Weights of a small mixture-of-experts language model, trained from scratch on English Wikipedia.
Size: 12 layers, vocabulary 17956.
Experts: 32 experts in each of 6 layers, 144 squared leaky ReLU neurons an expert, a softmax router, a shared expert of 256 neurons.
Training: a variant of SOAP for the experts, 246M tokens, 7570 steps.
Below are experts of layer 9 (counted from 0) of a mixture-of-experts language model. Rows are named router (the router's row for the expert), up (a neuron's input weights, with its number), down (a neuron's output weights, with its number) and show model dimensions 160-239. Each number is 128 + 24 x the weight over its row's rms, rounded and kept within 0 to 255. Numbers have three digits each.
Before each expert's rows: a language model's description of what the expert responds to. This comes from a sample of Wikipedia text that the model never trained on.

# expert 9
What it handles: Auxiliary and copular verbs and the infinitive to in running prose, such as was, has, been, could, not, to.
router:108087156169149113139161167154105154131103144093150136119084132147158101122071144139168127118135095171103135104136095173180101142158147135157120121137148088136108133139110094082187134135096138130131138088138133145071120160138095127107077117
up0:164122140153113114159147106145144161148137115102106135154120160098145131130115112128133094118138149170103134094137100160129143110081112132092117158109101101134136091202150140154132123093147174141088129131055143095158088106094062089084123145
down0:103126135129164115150134138127104133099087125150120135138104089138117117109116134086124150132147121145135108173143132165153173139081128144097089117175124148157089121119156100094168101083136150143081088122141130152102103151137100140144138128
up1:131176085115138145152122124135109101118131140140150153145096119087122102113164093133080108157120108105113147119106115117105108136111128138111152150131128140103156165162126129105141152100158126083134129120139132127128123115129153124143146186
down1:098130152148113128123146148170149119084154095152170101126092117158129118131127086112099155149145098122091092088092148171140169121130117106087176125120106166114146126164129155163111086133165109177118175160114148153123134121124135081168135124
up2:143116130131134074130161148140092135117108155121089120083111128125146096130135103149149137129143102137106088106107162141146110110096152125124145132140124108144165077099146132118170098133083123138141110119128126130151125165113095128099073143
down2:071120137135160117135086131100144136134119109126136091153139144138129112123132132081093135119118133130130180091127123148147141080110090133131150095161117141115113171163143110133102118142113126110144110127136113119113084123110117098123175158

# expert 1
What it handles: Dash bullets and separators opening key–value lines in infoboxes and discographies, such as "- Released:", "- Starring:", ISBN, "• ".
router:185095139133158142095152152135145136130099153095131164149149099137154134135130121110138147102112140119170127138166104127104154176105113113121161151155121095103140106135162103112099154109125130144101115137145172149146115113110116159073108137
up0:145093173094187138129138110177133110166137084113125101192118108151144103120144149062125140103141180142079126145152115119113093152150113121115107173092088112109179087142123144153112102143096126183095102130138149139106162111123156095160133125
down0:124176117155159098131126138120071127155098132093145136154135093135156096171132117095103132148100098152163151141113114116126126167117092136141128148142128106150136159150083124118107130123094088107116095141119087132162138102098196111135137127
up1:063155078128101080104105125104102149106140161137154164138148114120123159136098157130114143090116113114170132143186143143128138159150135110136102134110155129129122129118103084130115098151152093133118106160118126137088121075096137093122168081
down1:144151097119132132125082128149111114133081084129164115143125156115115153159172144162134150082135136127125114136096136144151111118144146144195135141156128194157145182126090111172130130120112166169134142132130137126066158128149148148105125131
up2:138104166109115124171110127168118171142145094089083178138118108182137143112087150150097140098153114160093144158093119142117121110111100137103142147173098096129120126159136101125131096134158142124159137068114145155130117139137157127135107158
down2:105092154118094119103108084130085100147153125092111137137155124105121147102133126134146101144153150163097099128114115116124118105125158153099103108148071124138148078100127163146134116121153149138123167135141118131149135118100131114113170139

# expert 26
What it handles: Short fragments inside names and foreign words after a capital letter, like G-lo-be, A-ja-x, plus hyphens, dashes, periods in codes.
router:114097147126100105117113103107181124140157192096122122148132102157117147120092125115129117105148121146153144121177108144154130119128095105144128153149078119125105122189178119164078121097161114126170161101149113107137137131125113107154110128
up8:132119137178121175163112111124117106159132159120123168118130116124088158121173164100121156145117135130163112114164129117121128100161152139143091136144132144132108179168151120136132080122126159142089142118108140130134140168135100110160130126
down8:122132086111152145139131128135131105108124116162173162123186149176108117150097099095185121149146121126085115137087168138186134117123150130145129168157111153112099132121143124111118141163144142159121125138083117144151188143102152119137143096
up9:168129108130140120138145139130134104164140133158208191140141154119162113105127152078114159169198123122168134151127144110130134125124138116079157150135129118109153101145154135124146154099076101111168128182133111117148161151128137109105149172
down9:122145096131110111122179162137157116105095159135113091112125144112127145158132140142150121172097157139136149119099083150139199114179141118164146119143137114134136103120100140119093119080133118122135127093112145074117147107146153098142142135
up10:122165161170111137132111157167124147135136137130124116121151093070189086110107119149084154144125156139133143132123167098176123122106100143173144091113154091134167161142093096156139122131139036152137150141137106122113132140087132117143155137
down10:149125117098145113079095127123110128128128138140113122153179140126135092065136116109137155093184120157110102098117123148100122131152126144158132172144116157125109136143129094134141149157103118135154143123145130094135125125109109112145119154

# expert 11
What it handles: Final pieces of personal names and surnames just before a space, like Sn-ook, Sz-oka, Siob-han, plus whole surnames like Smith.
router:124152113094117140156102134122094123170106128155121119109143151114160100145163097161132157092107145155125105147159096134143093139144108123096067135102116122103111128112109115121096122135166154118084148146158142159132129143105161078122080138
up0:110122142119156161118126145107118119136111146135149135053141167125087086136120084142136138122091145100116126127105113099143117140137145154108122115153101151119153146117149116101112121132142174137113170113120141121150108138140169119145101147
down0:114139117122140114140174117173101105103128075137150138156085117130166131120150133149136113125121107102122117080154176127118139149119117140128110133133171117141119126137152148149159108082137108123151097125190136124108162090142098165085142120
up1:095134107110139135090111153156100150110154184111155098132126115143090122134106145126089149129163184154114145101118143118119152131146120117133115109128115135163160150179106137125132098107089154146133121164131134139107139131131163128131093121
down1:171115114110122157172082118131125143118133164087054117134163128114126151150186111108110131128122114102111082128123180134144114157153133081128146191113130153134110146112178123164126132118144107103140162127129130134118116148108135135122096128
up2:141152114139088113120130137108147152156126139127143149103119093135142085131126139151122166129123147080120090130137150182141170112151116098100117127130136138140082134118067136076138074107144121111134151178105126144079111089126122086107079149
down2:108108133092169129116102146114113113109142098142101094116163155173107142172140117099162140116131146123149129113073092146137122143130115152104095125163127144083174108092134112109099137147108113132124156119129113143139150139134151124111102122

# expert 20
What it handles: Last pieces of words and names right before a comma or period, such as limest-one, skyl-ine, Oxford, season, year digits.
router:112124113077138091130149087146119122142119119142196082113161165130105136152167135168134160111151124124081186150148106112114137124078083113145146111120108169095148121135151154156145131120156126093159098115094101128121102109087098119156138145
up0:148089162177124076156096116135132147133131128143110129147136134119141117140098140120091115106108095140124102068126140101167089154119113152138125149122164159124107123137080105114135132129107124108119170099143098133106101100139090125133100111
down0:134127139145100099150138117167123079143108104129089110145106126137124127093133139145092079107170136141148116131088083107120142074140119130115108135133138132084174131090094141092131139163121097138124120108094109152146060112129133154145164116
up1:127101121128143163135110140158154140115125137130090147144172112134134118136171135124157147136133143156168154142111127148147123140124126133135165147106122127107172091166075117131115078108108126181146129126172103120118108113111132184105175154
down1:189086148174190133125140179111131140106122129158176127106114146142139121103136120132131138097150143076080120162106124110094125129110126118090109128145088157144118139085110115097152150122126148102087135138128144124125131137130159088123081169
up2:150156102115154101183127162099119090128131111075103147138152126101106174136132075118092118128131149130099138115127146130113124145092097142144109123124145123073128149131142129144116180152140166112139124128116118132172145137093084111142126118
down2:178128139122077141170133130166126169091105143098142119161088157147145153157119111103134187111132121101114134126119135136133102125120091135108114144147133143098163090142122120112098147123150135127110177141120142103172169120145130123080142123

# expert 18
What it handles: Determiners before a noun phrase, chiefly the, plus his, their, its and possessive 's, such as from his injuries or Ecuador's top tier.
router:137131143137102121104140131090141114106138090124114145152133123118148080126152135140130137153116152150142129145124118088139132125092124153138145140153126140173101178114134142126166115125110165137163097155181111141112122110112142124136082114
up0:139159104161136140137084100147135125088142165116086141116112113129119124096086141117151115137152099176156116122169157157142119139095162088114146128143160152158109125158117075109128124116094181139118121069152097108139091126153154157110120120
down0:098136148146114123138156141135148130104120137147110125099120136108117165119146070108117086111133148124166153134146111133106080137158128119154133122140130108118151158106094091137152131126140155153122181144142118098144173160113113116107094115
up1:143149125174155172119115120092138127125157125131118132117157137075162123168111151136085135129123105132151148113137128154105177141120104133123121146107128106137161137131114153156109151149137156116091133092090150118113175157118112145133144185
down1:136088141156115185150147146147142098153157134101164110149134142080107125140108159119140102132146146111138120115111152160145175126130063166099126180144102109106117143115156120142139106114131106080137102116112120182122158144149108122124137143
up2:122149114110145144129133132135126154158133140131097136088110125141106107133173132094142098162120160127120075164096121159124102148096159141129119145072187112119115154130120115096103136158121132146121130125129144127138138142086174147133146094
down2:131139113156170118098104124123092098111107144084127145120098151144147166132099134120125117127150062129116120118160131128140137126176111136080125106080129141145117101129168148129099143111143099131141141127123182131147124149113138131110135154

# expert 6
What it handles: Double line breaks ending a section or infobox before a heading, plus word-final suffixes such as -ation, -ies, -ts.
router:106166126099165145110128098120122116130115109169112096151135116113138119124145123121167092115162176140122148112130144140128118159113079144134141166129139155090099135126114162122119131159119152146137142175126117108112135141157154140150119144
up0:124133131131170162153131111166118118106130162174103155138146145109151145128139133098146104106166127144129110104098152141110108080151150125125143134125140095152127155085169162076116092113158108118111094147071146154114120134156113094118104148
down0:143094132174146116119116116161129111126121113149144156128139131147109136140131122180148144101141170121115159151148136098164126179126117098167150128133112114125107112106096108128069148098122148058130172135104113106121144146137123134137144179
up1:142121122168136109097124124125156107132108126144118124134139127140144131146140140133088177114102109131124156135162136106122121127125102113107157124202126159091178105117137118144166118120100162104100106110147114095157086118098147109123131110
down1:114124138124145117107159145089081127140173115133110113135148104059089118130098116123158121164149152100104113194133103116190113138134143089176169122154116100137123156137147126113114141106134147177102153146127137111108150123081133137129139122
up2:164093103129138095190095104144101127160100110131129106123117120125134131110153142149157132100146152130121125144125076145084147124145122146168087121127167119135134139120126137152136112133142166098159086105120123117126161111150111098136154166
down2:138117111165110118141113149121126109095090157101091121174146139121116139158128182168131131092116130114131119117158127143090154163097140181131136101133112107134159132135107140101117113125141116103122127155103138118098116143132134112135146150

# expert 31
What it handles: Possessive apostrophes and plural-group words such as many, some, people, children, and plural endings like ers, ations.
router:129134116115176174125160147141109138143118088158151157114116140131120130177130126128115143151128122170144153099112083100144095125140159100151145110135123121157132139158144157138119160150166142134131184160142123131107151131146097109112139137
up0:177146057177136122119117125136144154092155144126129098143103129116147129096121139133162152130119121092174144090132151122134147104105123119134119189122145093134132126150142120145127101172117064098138169108094103107106164182120109147114142136
down0:155133142105129101158103135094125118132116122087125135139157121111127161134133106134123148128178117123172138112167127114134173143111110126130138168131137141109147103175169114115144125180097143068086106144166137110137180146123106136126147129
up1:106142119177123101119111121169145113153104118149117143124113094119134158097132108111166086170125114091120181118123125150135150132127120122158173109119108108102152121099173171145125087117124134089145078088099122131121146140141134116171112121
down1:137113162128165117123112144173082123117117147152111154094107105083154072098119125147117143145118122123130099101099151144151130104100138132126131147108145135140124117117120149137120106146141128142130098120121149140123158140098135121122098115
up2:128115150146150143126112114139090133111116104126143162141132154113169128087113167087178130156144122115118152152140086145122078122137157117113209146097166145111082146140079112175093120110152122103171141109096099114126129146120122089120120126
down2:151165105153119105114113149104127163112100132101116119154139137128128137140150135147147134090099107128134130144123114158161167127137154112138098154151111140072146123102088097101151166134083154082140060144104077083108164154127113097153093162

# expert 28
What it handles: Articles and nationality adjectives in definitional sentences, such as "is an American magazine", Romanian, German, a, first.
router:117136149074140085126095141155114111139122127160158148132144138104144124125116115143138111129102131137095174090107141110117149117142116130145138095109137100139106151109116131175104138153121141145137126103122132165125112122082140115167149105
up0:087153127138142142124075116099117149137113116113114124145153123098128098125154121133119100114120122091108157150156110112147146106154150137144161110084138115089142131130152111118113152114106168126109122116136134139094125147131166099149161175
down0:135100153121122082158106163132113149125092127127107167133123114142113115140143147129113123158106092153114125153099173134162102129169116125135201118104127117155120082131152106105144128150166107154118128161148128108126172170108137074162108152
up1:104114126118134122112103153153139135104163137129123129144150124148113074125085088143103112147121173134130127113068126118164107199149115168101094129121146128159136124136109166162150124124113117165133119099093120124132114140131128103165125124
down1:098101142155110139129151146157142145146124093098141110132122094159128128167158106137114140139138152126132116120166108105099135146154112091133142106118062148138121178102127163119149141133103110112163142128113129166129136113112118138105149121
up2:138141110139126141108146118104084134110109108131134146155129142117110150123158140095160133115127152182102100126131120100112111152126108102136107096145144128172127147143120156133132153082160124156137145083085151073144115096121095126146091160
down2:127163135120142172106142082113142119141166149129140081123121163117089141094117169133142136131154112094133135143146104144106097129142121145128166136150157100148143163118121153114148111113085110117104109122135129117156108151110150098147124143

# expert 10
What it handles: First names and titles starting a person's name, often in sports tables or credits, such as John, William, Sir, Dr.
router:125138164096085144171125116098113148140119099118075133125161131069189141137089157126106156088115105080128159168180170141154125122125158101100149141116118112119113111135119128142112119100150122163119148146126159075111132080084112133101149095
up0:129116135122100101160166115168149164133138128145162144169143141111128106136120103156097123144138145115120105121148123100190112093160082141101137143094125129175122114173122145171121124130090118109107203130104087149112146126158096105115149105
down0:112118174104145163120102113162126178128111138080107131095157082125167126119153148115139107121139139132110096149128137131115146146155173168104116164130115111140018135139142152142132125141089121109111128094144084135141134082137134127137166142
up1:122137139116113138140105101140116118133142124103127133140125107111086090156167127113107157135124091135148163156116174131141109156125106127110113125131124092165153193144178114122107105134144170138136154130109084137155090124147131133083130133
down1:125122135086123131146108145161140111108073165097083136120095114115136132116156115183149124129173136114149124162151152119118151102164141138087104149170126122108109153144173112152068142126127138103144153107143105110129106122107124128127144086
up2:182124131119109123126115165147073122121139121114149147119120137117129133156122103120118086150129098144143163130113142066128120136118132129107095178115141167102088091124177140133129114180148080121166130131119154180101135132121152077150093138
down2:153171175141156137103118156133164123108083123115175128100171153149167117146114128125113144136095176194143123159090139081149111141092117139117108105091119123162144134131159114143159135180110098140162141081125135151122161175115080121166138123

# expert 29
What it handles: Word-initial prefixes like semi, non, inter, pre, multi, quarter, and first pieces of words opening list items, like Long-itude, Post-season.
router:164095078123093138121172142126139086133125130115147161131130141147084128126107114152099088105126157106105124083084179105091114138100120173130148140160160171142167161125178141143146126112119139134131125158153073149114110118125126154167128135
up8:137101103119130112121130144107152124110143159126112160140106109142150153113159191136094125118106147099153102127101113153131121145112083134105109141165166099139144057140140093140101081105111136131122088175126143151110127172125142149106120134
down8:150132105123146150118131139101124167145162116148131160109155132139147122068112160127141168135147147097149104139141132138110106137078076115101139115144143150066128142116186081085139127148106115127131178123099110118097126133102096132127124125
up9:133098149136105119137136075117143108163097113115125110129146125126151137145099130122134111114135147091179157160111130144126115126146169125111172119140111108047136123127146137136116112094150098127131119126141119149129139175151137107087191140
down9:131152132152083136155116112133144097128129146119129125167106173130092141127114076146118155125124122124074156144111138132126088130116146141072121136138109125059084094111123154135104105112104140143118129102115080133167143136093156100135097174
up10:116166099115120129134125102146097096127127077148120137136096109103135112100125156147119153154101114115116101152125101109145186138117112104158104133081158135147134108129121115144138127181150141135151101159156118117151137205076093144119139109
down10:114170186147138138117124145109113156109156136108117145110109126111102143128107110131125130108158141133123093117119142145165111115106089074142133076096125156120127158153148138153092135141124134132124156068138138063143161142129115109136140097

# expert 16
What it handles: Pipe separators and column-header words in tables of sports statistics and election results, such as Team, League, Candidate, Votes.
router:113128126092108109088104081111186110118125168076110120109127168126143106096135131141112112167160139133110095159124149107085123152180096142126121085149149106140110111152128122177156117123074173108108129135139130130157090131148151120103164125
up0:105165131123141153109143162108120118158137086108095153117097126119137118119132123147124136169118118112097164094150137128105138121106142135186148135166175099123175138153149150133091150107124141127131117142150136157111125111081094109131150094
down0:124157150151153071109106141145132086070118107150130120142101114114112128160138114120126111154134145174111135108131166106136128095139118103152159082082097148152124112113142156134143161138123139123151109130148135186166148128080137080126138130
up1:153130114110095125132122099162136162148103145095158082115109138115164140120119172128125104117166111127155111133079096122120146124084120139138098112088196109158135136157138105117127106172182113122121105128120157112081155105124157107151151109
down1:080113097143108091131167172145114120084106179126137110135082128129089131130182133124110167092152127119143133149117124150087141125111072118131142162136112124100138158118139168148136152104172160172132107170141100167119122135114131136119135123
up2:131099150120135100130090095095146119091153068170082109144132130102158173114119124134109121172215121102121097121139126133164140140082091125103155085142116096128104107145133161116128115118103101095111135129163131107124125125133157090118136135
down2:094111140111181159083103147141115120161124153098130151153134091125144126160116104111124153101090102126133158152092136123140168128123119138133125120158136120157129174160122087162105157134111095158173089146114120107124130142148131166133148156

# expert 12
What it handles: Prepositions starting a noun phrase, mostly of and in, also during, between, from, on, within.
router:132124145183170144146164130091130131102160145118084133135092152152154130093132104122100136133148129105122141135128136118168136151161152155139179139143130133072122141151102101134160132101176099128133095111084115129129161125159114146150139104
up0:106108127145131143126111110117141135150139146120125130148128139144120124111102129101103124106131171143104138113077111116129135164115157141110161147100128140106130116144124134134115110166116156178119089166062096145115150147089127111144167174
down0:089147124104107124176125125139154133087116110138132120120113131150139142152128112116179125109145149144107150129100120096123141138135161134141168170130142113121131100167117167137103105129116098143124094114100053090103165130151115112157109135
up1:153145151140127132153102162097184128117162110169124171099118139079133066129141122132132133126145113124100105099127123151146150105093084102135131106145119176134050158094120138182111147173135136101140103171123126102140109147122145150149109150
down1:092179148142125121149149085151091060124129149151084136166113141152118142149118125119117121116120125149129185114163088144141124127143157109145121128122152086125090139114115152134136143156155143127110119125159137123139159141129123132125110105
up2:128119121150121138120138183165123147100117106121131093139129166155136129130099133111138143111140152118132120162111147145142145090149117156103174130108136137151155169089143106142188130168110160120120096160146124151123113105127105129125158135
down2:135170136148116084135137125135104126100168151131181159148129125106084134117082120118145124206122116171128094151098175171116159107146138161129109111124086121111105146129119168147140167119119121099127123130185146129160125139117153100098139152

# expert 24
What it handles: Month names, year prefixes like 199 and 201, and en dashes in date or year ranges such as (1799–1881) or 13–23.
router:148139120121180100113144150135133129148139093101084095161115117122126120163129128123152091121106177106136108151111107161149158136078151141140138112181088179142135104133101137107107157134137111130106158116143117098106169127145147104090151080
up0:117137124124139161161125096090088153095132103124129118151127146112150133120137136113094144129120104099121149109154096088113181159123141122134130118124176128099134125111116111143123127147146119142074122124172107124130145131144108080097124134
down0:121136185119154120171142151129139148089135169120149132162171103128151139144155126093112121140121146104059201146101146126159101105107112161174122104170106137093152152122145106138124104118130124095095129123142135114117123105130143142133158125
up1:083129113120131149149146135118146141153125112126147129110094133098147141182094141133147122147129131143116128165096145097118130163125090135109130108124151114103124129127128114127160134116131131160152159127131134089115111150143085121116100154
down1:107121144140160092133122137151134150138145160135142139166104108156128131088104103101180151133134142117108128115167120148117116097095135114113093098095099139166114125102125156092154122132107154161117161108080111152145130117116143145110163149
up2:095076104150135122184104144110084098123153119111094127137133139129133089129136139093149127156184151077100126129114159128109173083133109163161125124101136127122102098128118144112134113118121102107116170095162183101123174117129097161155120171
down2:141132122098106116077104119139144144122130141147074096154139127177139109134155115167122112143118151140128139127164088126131100078082091093145115153171108151155090128157185138151147146121106165133159135118087093113114066144157137162076139148

# expert 3
What it handles: Field labels after a dash in infobox lists, such as Elevation, Allegiance, Born, Type, followed by a colon, plus mid-word name fragments.
router:174185102101128131116110134113086128125123127175134136110144140154106131151107126137144104157160114150078098106172102124108085158144143112108091127127116124132112107160136146100123159124141093093172110147055158153162155125126154168096122112
up0:110126098162102102159095163181177101128122157103139134130104095118143134136168129093165071151131103135144119131134145126118109122144119125139165140131087136122186108151114139094126120161183157126135106132120153091146165142132169160121139142
down0:169181110131107135131103170142139102099134115121141169142077120106139097129132120156138155133135165100139132123145139133137113173133145124137121121098091129117164117138116144165130134139178128133129155122142111167070123140150111170096152162
up1:130153178090111146141153118064118113099133151148111078092145114118165096134119134114141113102127162106137131083134186123152106150113077121165101127160128134147115116128148130127104098097149104111131134164132118088147143132138176138108099124
down1:140105127107141131096123102120126134109140113131122113131108096145150116150105099087078116103148149105114132132127144112166156133120132145147141121134128169117141123130148118147152116131120147139118094169129095108119124128135132139151105155
up2:165141166124065132124089124132134150108057136155141131071141120156107185123125121125130130150154156135105137154097096168125151118143154097114096144132047129087137156126127130121138168098162090138132122132128158105084120105094102142126126103
down2:125116145126105179138112090109141106096160116115172151153106141093167162110105092100165130127127168141106115115146130111120141102124128128116150097152093129141133139109132162098112130143121078081137081110118088144100129118109112157114142119

# expert 14
What it handles: Commas after a noun at the end of a phrase, opening parentheses, and relative words which and who, linking clauses.
router:096157113152133143150130166100142160145168119090170120126127136171161171094141134132105094114134127133128128135060140117120115143096152112136096165131145127136167105161101110134124173106138119156121142140092087109155127095124124168122113130
up0:166112122145120115155133176139159084118146126136110122145113068162113135091084131123107104147164132107143158155152099111162077136133097125135127168158112158139157147089110133086116144117136082125149151118145105154110104129143160128143110116
down0:116106111168120132117137136121101072092098123135153148131134180135120116164154137149139120123137090132149132125128119077113127167068143140103131122137105140127095193125137113122127107123147150159100095133130157064118152124182138113155103120
up1:122148115087133141122120103146069119111129149111187143154129119122111086097105111112100138101093104133114159146093139141161095172108081114145120152080110143139122134089118072118149109116132139117108124093131133145112118164116123102126124099
down1:134065113128150135142133096118115135120115094167125155119136111135157100164136122129113150128147140177172122099153180123140145143151116107138127153114143098094129153088088130157133091143136112124144100121130132120084120106111131119145113095
up2:142132125124194139124093135149147110158156100131119145120141117129112129054097155109111143121101088095124131163079130127116134129144144134084150171126133143093125167122113129145113129113143173083129112145126085107127104141127140157135102102
down2:115163104133147118117063117128132145125138148115139148132139122147134188096073156096078126141114151088171149138125132113131086141128148133153121126113121107153203125127110107141118196119152145103164096161134104169091094112134115122152083113

# expert 23
What it handles: Verb stems and prefixes that get completed by a suffix, like inv-ades, lik-ed, collabor-ations, plus sentence openers However and In addition.
router:133106157159122121087116084155104175109134132116089116162110110122121128084159148120108124143112081155108180150105152139107143088100087114140145174111159135141159182094107129134148128125080134113088151144129101079138148130140127137105087113
up0:126147151142092128119100134151124089110134161128169145142167124107110206115141100137108136102098148168117141141145121122133149139111165165098075147123148106112072140103127147102089133128143126200143126147127115157092124103083167141181132123
down0:127145120111178131134132131122098126125061143147134125153101124111108128127121132137114127141188085111116109069145132117110175128118135183145109098139176181130158084145162128121143144120111118100123162138137144131191144141136091131182126141
up1:122123124121141143141113115092125143129134138158096165127119063151150114130099148108112104154138109105121143126159099160118129107126131129178102135132143145071113118122146148145139111098073127135154112110135125105148148084056117120114125100
down1:112163137140100092113085148122090099110137114162142123141074133129119104107116072116173163183096111134130075132155110136165093120107160142138121118099140099116154116133126130146158127116127140114137203083106114116103141106167126101133135111
up2:110074140091121151141144140154133166162089085119152161141127166095142110083111150128129172171079123131128136126101134153134142091127127134133155151086144132115113146105150124116150066140159117125093149138119113078100126177159129125124145156
down2:135099140118160127115130072122122136135144142152151144163114142128125100127155171119134144154154136127118161110072106153179108127084129142133126143114128127147197127128127172118135102111150127131130142113174134127140128161130164131150148135

# expert 25
What it handles: Bare punctuation closing a line, cell or entry before a line break, such as |, ., ), ;, ==, in infoboxes and taxonomy lists.
router:130093107132143109100144119122095144125125136155155088125143124138121108166166149137127141098116137161156150163094146125105147150105093101093150154134140138179176157093092154086112122142150114122165155086102115141173152148153157120152134165
up0:152094136144124126123147154132162134171109156154107101122115124159096096100141119164157115132119119154087112119143128163133115118124113108097110156123086153099105126160103116109109153130134122127136167092116163123134180157109093134157120140
down0:104147113143124130142136112150119149171134123084081141174136123163128124114134095114101134141185141130104137099135156161145200090108138162148160127126116129108128136093119111109158162109147152107132132119120152085126127110139140140112147103
up1:126115096131155142105102138134100113083148127100133122145117136127124150118117135103097143174122098137130151097140135148159149123078129122099115146156160110136145100134142121124144138163131104104128114147140107176120142156133143148140072137
down1:104161140115134106119144131155158132132116162088132108133116117123136101130139143153127113147103143171130127111157148130152123136168148157174091113127117102135161126132111127132116135102159132038181120114117130146157166111139096104096114133
up2:126115147165116136143132128132118130146134144136130164120105122115134156142084075130144132107136132171108149121104131111153125127148125083104100162161111135125175142111167183147162143098128155108134121144106153158128156116091157117121112124
down2:134129136156109078099143119093089154139096155117133165162118090163141134161115185139121123104135134170149126152101094117135135140164123140099135126151162134094078091131119120158154165112119122164148092135125154085131114137091117099110138148

# expert 13
What it handles: Sentence-final periods before a new capitalized sentence, plus mid-word fragments in foreign or accented words, such as í, ati, ä.
router:140157093111172142173131143148116113088135139112154114118084087119129097123126111127130104170080127089152139100077158111101116140151116131146103087147123147144108141179142136135151107146096104169095127122102156121090068106139122108156084101
up0:144122164124128138163138099121127125133123107122124133154154194103143121159143124094152109125125127163152151115110120103117158152150136157151138110139145117116162122149140164149092115159129129131170123129142113125126152172152125110137090098
down0:153156182171133107142111143104097091104125117101110142113129113135113118172127143161118079078182145153147144137144186112144134180147107138162138186127125081111174151096176116186130122132139122071146122117133101129134138146146117160112109150
up1:133125179049134122120146132094145148068091105139091164175109161126120106150144077144137143123118094075167157125114122134155136138140143084126122120155167152097077123162133110101162120089150101114088133123143130093148165099117103153120147129
down1:076136085099079122125104152138099158125139112115104115161115126096166115147116147109133150137103156123114141152168153119132123118164152114151136171086111098129111094120127158102105127134164110126125145134145138077111107125106113159168142129
up2:117161145149133148118143163133114150120145123140134118136129133128145108108134173104111117132100133138097103182152180128164173122117163124173147115125109127098130143136131136121146108131080147148152129101165162101143088110148167145087156083
down2:119147153124081128157086141165158146126115087165133082118155124091066124087127109093140129126094144122180110159131165095128084128115112151129129143149159145136136122117125118137104155113148169159149168115120126117152094116127111120168147126

# expert 7
What it handles: Line breaks after sentences or "include:" before bullet lists, and == section heading markers, plus some table cell boundaries.
router:079117161147126133154134120151106121110117121186099115100112118148114154138161175133093116100080145136168159085137109117155138095114152119146156102075119093150138123119121116159169103131119134100168118150158116168127145172118124127156149156
up0:133170134163131105123163133128144157118115115135146118121130138138117141145144143131170153178166123105092104183149095154136142141179127116125135168140148109143134112138183092117122103119164139108105103138164090145153156152127145131109160109
down0:145103151120103134109126109141134131118137159120115148137125094160147168125162097098156115108144165116080094138138101128127107133115100125161112144064127126134202101124159096161074135155126113076100156111120123122120122153106121152084131165
up1:135081105116119129130117134119143130075121143140120131108096082164142138124108101104122121150111121124142126145124170166142113124114163125147077091120126123118158133127178114134145149155112115087126147162167133108084159135123108108136095150
down1:131126102137089151141121075105109127133099156105143115133126119129161076136129117097120126104151123107161134124125145117155139116149137133155130100097129122136180171105185162148109087121135121098134068095179116116114093106187108129109162162
up2:140073126148133124082149138118134153170133084135141108108122117105118145127105074086114121153145176129112097116143096201109136168154130110120129155098145108145119173102111131100124138136148133145121103147115178132109104169126125158065156125
down2:109099118139145153131160138123125135116132109134134130103112194176152132134112117147089107121106167116142166104085105147154148159132138097145119145108103123141106117126100159143127161176139148156117119172123131121168140127087128118135140161

# expert 0
What it handles: Number pieces and separators in vote tallies, election tables and statistics, such as 4,156 or 49,108, plus elevations and scores.
router:108114122142118114092131087094159139128127140107098119153092151170114112108105112133157158080134123154107118164133133111146142138128130160172118110095146140115126102092103155139107121105106140120125108093135103174127157122150134156087130153
up0:126153121168118134120171126117129173138121120089129137135128137149139163147123166094123149113112130131112118152172149158118118136097108119120108150114109116107148112105149137091122115131095123090106114138121156148116150188150139124144082123
down0:108128118115147116117127164102096124093158127137140170156087119174149111150185122119121119143122154153106122137108122137095161120143128107093155101137128130123126147155093112151113098122103146117126134100136140170141106142102142088124082102
up1:139115159135136089129176108142123145098121113100141087108138162086167170148132103087144128135091146132122115112070142121147154146114129101113125140131158123154108168153143110087107094127137111141140134141176116135117134141107093108103140097
down1:109124105102145125107115139145104126137116102144149126130141174127157153109147130148109125178105132084147106125105132142115089138129106086166107111102151146114134145112140134124147128090126169102107114125114158106123124134138087135143119191
up2:137120119167126160131075126129124121160121119075110099128139136156118145162122126129132161116114207077123137162130145118128127150107128113158149142087133145126107144135121115094123095137100202146149143222116144118102114098164123163155131143
down2:109147121156126130124118125106117097129144104136104120104082104135127131146128141116125141133091129096123186136112105141143132131146158153139123147146113143156127168149169108108155128137137106111174138152127108091142081136143102117137144127